Experts of a small language model.
Size: 10 layers, vocabulary 8192, 91.4M parameters.
Experts: 24 experts in each of 9 layers, 224 SwiGLU neurons an expert, 2 picks a token, a softmax router.
Training: 923M tokens, 7344 steps.
Below are experts of layer 2 (counted from 0) of a mixture-of-experts language model. Rows are named gate (a neuron's input weights, with its number), up (a neuron's input weights, with its number) and show model dimensions 0-63. Each number is 128 + 24 x the weight over its row's rms, rounded and kept within 0 to 255.
Before each expert's rows: a language model's description of what the expert responds to. This comes from a sample of Wikipedia text that the model never trained on.

# expert 0
Sports and infobox labels. Sports-season words and infobox field names, such as League, Cup, season, record, Population, Operator, plus closing brackets and % in stat tables.
gate0 [102 138 143 146 123 100 148 121 143  93 131 121 134 130 115 108 104 144 156 146 116 150 173 111  95 103 130  87 174 112 130 108 146  92  78 146 125 149 176 103 136 127 151 113  92 135 125 129 103 146 107 173 173 130 117 144 109 130 101 147 151 108  99 125]
up0 [120 147 143 113 108 146  85  81 164 120 131 134 106 112  88 112 148  94 125 156  89  78 100 101 134 100 115 125 129 139 120 111 130 135 127 113  98 144 130 155 124 161 128 133 130  90  94 112 145 139 126 133 112 103 140 115  92 120 123 122  94 112 118 118]

# expert 7
Word-final suffix pieces. Final pieces completing a word, especially plural s, ed, ing, y, er, ly, usually followed by a comma, period or preposition.
gate0 [111 126 113 158 152 112 128 153 127 143 115 151 175 138 120 137 157 158 146 117 126 126 123 130 121 135 157 113  99 133 123 118 129 131 140 113  90 118 160 129  96  95 144 132 110 125 137 153 182 168 107  84 159 177 125 131  96 147 120 134 156 100 140 135]
up0 [ 73 106 135 119 130 141 121 120 121 129 158  72 131 115 124 120 104 125 114 132 140 140 107 148 106 153 178 156 140 108 134 124 173 110 127 145 104 146 119 140 106 119 158 149 131 177 149 133 136 164 137 126 130 125 146 173 113  90 122 101 114 194 147 146]

# expert 19
Spaces and open brackets. Bare space tokens and opening parentheses, dollar signs and brackets, often in table cells or before numbers and country codes, like (SC).
gate0 [104 117 136 142 117 121 157 107 159 108 117 163 146  96 112 103 143 126 156  90  82 113 146 110 103 138 113 123 133 147 121  95  85 114 142 104 141 161 112 130 130 150 128 111 133 123 120 121 147 115 124  99 137 116 114 123 139  91 157 106 100 129 124 125]
up0 [110 142 121 152 165 139 132 135 134  87  77  86 119 149 152 134 149 129 140 134  98 121 103 110 144 126 189 137 153 169 127 166  95 129 129 146 124 156  97 142 108 109 120 148 113 121  70 135 110 133 128 134  98  71 108 129 128 127  89 153 108 136 114 137]

# expert 14
Digits in numbers. Individual digits inside years, scores, vote counts and table figures, e.g. 2012, 24,033, 0.1, V8.
gate0 [130 126 157 106 126 115 141 126 151 134  71 147 114 148 140 157 138 114 126 134  93  96 183 157 107 112 121 134 155 150 145  92 135 141 133 139 148 104 122 139 107 102 132 123 147 135 143 179 187 148 117 117  99  94 135 103 107 131 120 102 118 118 129  97]
up0 [139 111 102 110 111 198 148 151 129 137  96 118  88 152 115 138 120 187 137 112 106 121 110 132 163 138 155 182 144 116  67 149 118 151  98 112 114 122 130 123 162 139 116 118 122 130 115 126 145 127 166 127 118  91 151 113 148  83 134 107 108 155 135 125]

# expert 12
Common content nouns. Common nouns and participles after the, a or was, e.g. film, station, bill, budget, used, created, built.
gate0 [101 137 119  95 137 126  75 164 164 100 128 116 135 121 142 157 114 133 166 159 162  97 105 109 100 150 155 152  98 129  70  95 111 140 127 149 159 121 112 124 143  93 106 141 130 104 130 127 118 115  98 112 104 107 106 136 144 159  97 148 122 145 158 180]
up0 [160 132 102 111 119 113  98 114 136 164 132 132 162 168 165  71 135 168 103 105 128 137 116 112  91 125 100 154 159  96 184 105  85  93  91 108 151 138 129 137 164  92 124 153 184 128 124 152 150  72  98 150 144 138 107 111  79 156 118 122 125 121 117 157]

# expert 3
Foreign name syllables. Mid-word syllables in non-English personal and place names, Indian, Slavic, Japanese and Dutch, such as ko, ka, ke, ang, Jo, Le.
gate0 [ 91 135 145 113 124  91 109 150 126 100 156  95 162 105 135 131 108 128 141 149 118 144  65 103 130 119 137 127 117  90 105 113 150 148 130 147  75 110 158 143 154 155 135 107 134 151 115  89 171 133 113 151 113 101 138 132 113  84 115 144 145  89 118 109]
up0 [ 98 151 124 130 159 139 110 111 120 114 141 103 155 134 145 112 144 122 144 119 139  80 130 113  93 133 133 155  88 101 113 113 132 144 117  70  98 131 157 162 116 102 149 135 137 150  90  92 132 182 120  98  80 117 144 117  88 151 174  95 167  94 134  94]

# expert 15
Leading digits in tables. The first digit 1 or 2 opening a number, mostly in table statistic cells and years like 2004, plus blank table cells.
gate0 [ 94 119 170 119  89 128 163 146 133 118 119  91 108 154 112 121 127 135 128 146 133 170 155 136 159 154 146 180 141 128 113 148 141 128  62 168 114 101 175  71 154 132 172 118 104 103 150 154  90 137 130 134 117 140 146 124 113 160 127  91 174 159 118 103]
up0 [107 127 167 106 109 138 145  97 132 148 102 149 132  98 115  90 120 105 148 169 161 124  76 115 160 102 123 147 119 163  87  73 105 138 113 123 162 148 160 130 128 168 155 118 170 152  90  99 130  91 114 144 165 146 158 123 160 116 128 149 144  92 108  83]

# expert 10
Known and career verbs. Career and description words in biographies, especially known for or known as, plus served, during, wrote and year digits.
gate0 [144 130  92 139 119 124  93 137 116 131 112 117 107 115 174 106  95 128 122 131 157 139 117 150 128 119 152 146 107 125 130 125 121 200 123  81 135 138  96 151 123 137 163 102 171 121  63  94 108  96  79 141 139 114 104 125  86 106 150 112  97 115 172 126]
up0 [132 155 149 121 137 124 103 124 123 111 170 120 135 159 140  98 101  97  68 138 130 102 122 117 137 164 134 133  85 132 177  88 121 109 124  94 115 126 122  99 136 162  97 120 152 118 100 114 100 167 117 111 104 135 136 150 119 111 153  93 102  78 142  90]

# expert 22
Articles and name starts. Articles the and The, plus the first words of proper names, e.g. United, New, National, American, John.
gate0 [155 174 116 181 110 122 102 179 125  71 118 107 111 125 112 105  95 126 118 139 117 113 151 119 152  79 124 136  79 116 139 101 143 128 117 108 143 135 110 126 173 121 150 138 133 127 111 132 126 134 102 155 137 127 144 161 138 101 141 109 121 115 148 159]
up0 [160 113 132 129 118 103 112 155 103 131 110 158 127 148 127 113 134  85 141 107 150 121  90 191 147 105 145 156 163 142  91 109 140 122 106 153 101 104 154  87 146 133 163  94 117 127 140 179 138 118 145 126 129 122 148 129 118 141 117 138 117 185 125 109]

# expert 5
Mixed function words, digits. Grab-bag of and, is, not, that and digits after numbers, plus long after measurements in species descriptions, as in 7 mm long.
gate0 [141 113  96 130 152 168 169  97 129 156 128 130 101 117 172 114 124 128 133 130  84 139 149 142 118  94 124 131 144 156 110 168 143 126 169 181 106 146 134 128 105 177 125 176 151 105 111 119 100 108 108 113  94 115  67 116 106 136 134 155 152 126 106 130]
up0 [138 124 109 143 102 175 130 144 120 118 105 158 114 145 142 138 119 103 100 152 163  85 149  54 126 110 140 125 160 142 139 148 121 125 172 132 167 103  86 132 106 167 139 117 145  74 104 214 107 113 140  66 143 154 100 139 159 131 118  82 163 143 126 120]

# expert 1
Word-initial syllable fragments. Opening quote marks and first pieces of longer words such as re, co, con, un, dis, te, as in in'te'ger, 'Re'ardon.
gate0 [163  94 140 138 124 107  95 144 134 136 149  82 111 152 176 144  97  72  73 150 130 127 139 104 163 112 129 108 129 128 160 151 137 129 164 147 128 133 160 156 152 161 112 136 138 155 132 112 104 116 113 121 127  73 150 108  88 145 110 154 161 108 133 118]
up0 [153 108 121 111 130  80 120 127 127 150 124 148 150 112 154 119 133 163 168 103 127  93 123 115 147 103 131 153 120  93 120 100 132 142 123 135 143 135 121 119 135 153  91 162 103  97 115 152 176 165 157 115 113  92 116 101 122 103 143 127 113 143 133 137]

# expert 21
Digits and agent suffix. Digits in years and tables, pipe separators, and the agent ending ler, as in control-ler, travel-ler.
gate0 [165 111 138 134 105 126  88 107 117 129 124 111 133 107 150 113 133 148 129 192 132 154  85 132 153 148 116 116 150 148 159 125 127 129 141 151 167  91 128 155 153 135  94 140 149 115 133 131 156  98 127  73 166 106 134 121 139 134 106 140 144  67 171 130]
up0 [ 96 150  97 127 126 149 147 159 133 102 140 112 185 114 118 109 126  93 140  99 149 163 140  92 116 173 117 159  80 138 136 131 151 119 156  99 109 100 119 110 127 130 137 116 189 164 113 142 189 146 140 119 149 160 134  97 168 111 149 188 113 136 123 142]

# expert 18
Mid-word name syllables. Lowercase syllables inside personal surnames and foreign names, often in credit lists, e.g. Bra-un, Ba-char-ach, W-oli-ner.
gate0 [122 125 135 135 165 131 142 117  98 153 100 113 167 151 118 154 123 118 141 110 149 137 129 115  96 109 174 128 107  75 136 127 150 133  66 153 163 148 121  87  99 131  71 110 118 113  96 134 127 129 178 126 138  97 136 124 128 155 143 137 129 132 161 162]
up0 [118 129 147 114 143 140 157 136 127 103 107 108 128 168 115 135  94 109 102 156 114  89 127 176  92 126 126 105 153 122 115 126 112 122 128 133 153 104  86 136 117 127  97 112 133 132 170 148 124 106 101  96 115 130 160 115 107 158 164 158 167 127 141 129]

# expert 8
Capital-letter fragments. Single capital letters or short caps pieces that start names, acronyms and foreign words, e.g. D in Defamation, P in Pilbeam, ASUU.
gate0 [ 78  97 104 133  89  97  88 128 169 172 132 127 126 132 163  90 116 117 119 139 142 155 111 154 121 124 142 149 175 136 130 110 137 120 118 107 160 138 154 144 146 108 173 155 148 102 109 140 168 133 169 137 148 145  95 123 118 130 108 113 146 152 153 112]
up0 [154 129 112 132  93  89 120  65 158 150 138  81 137 122 133  87 163 134 122 150 142 127 145  97 141 113 111 138 135 103 139 105 146  98 100 158 129 131 144 156 151 156 120  96  63 142 115 103 136 117 139 104 174 152 138 127 104 134 144 129 160 111 155 133]

# expert 23
Pronouns and possessives. Personal pronouns and possessives such as his, he, her, it, their, plus apostrophes before possessive s, often in biographies.
gate0 [149 120  99 116 122 100 101 167 133 111 110  96 152 145 152 125 104 129 128 110 138 141  85 143 167 125  95 132 122 123 149 143 149 105 118 135 138 161 121 134  92 169 169 129 207 134 138 139 155 104  97 121 113 144 135  79 158 131  93  88  96 124 160 117]
up0 [118 150 106 123 128 119 158 119 177 156 159 140  84 128 129 172 105  99 137 116 107  76 116 120 129 124 151 153 135 130 133 156 124 104 105 108 125 143  99 167 147 141 142 114 128 153  93 165 130 138 138 160 135 124  86 138 130 152 140 127 149 104 136 142]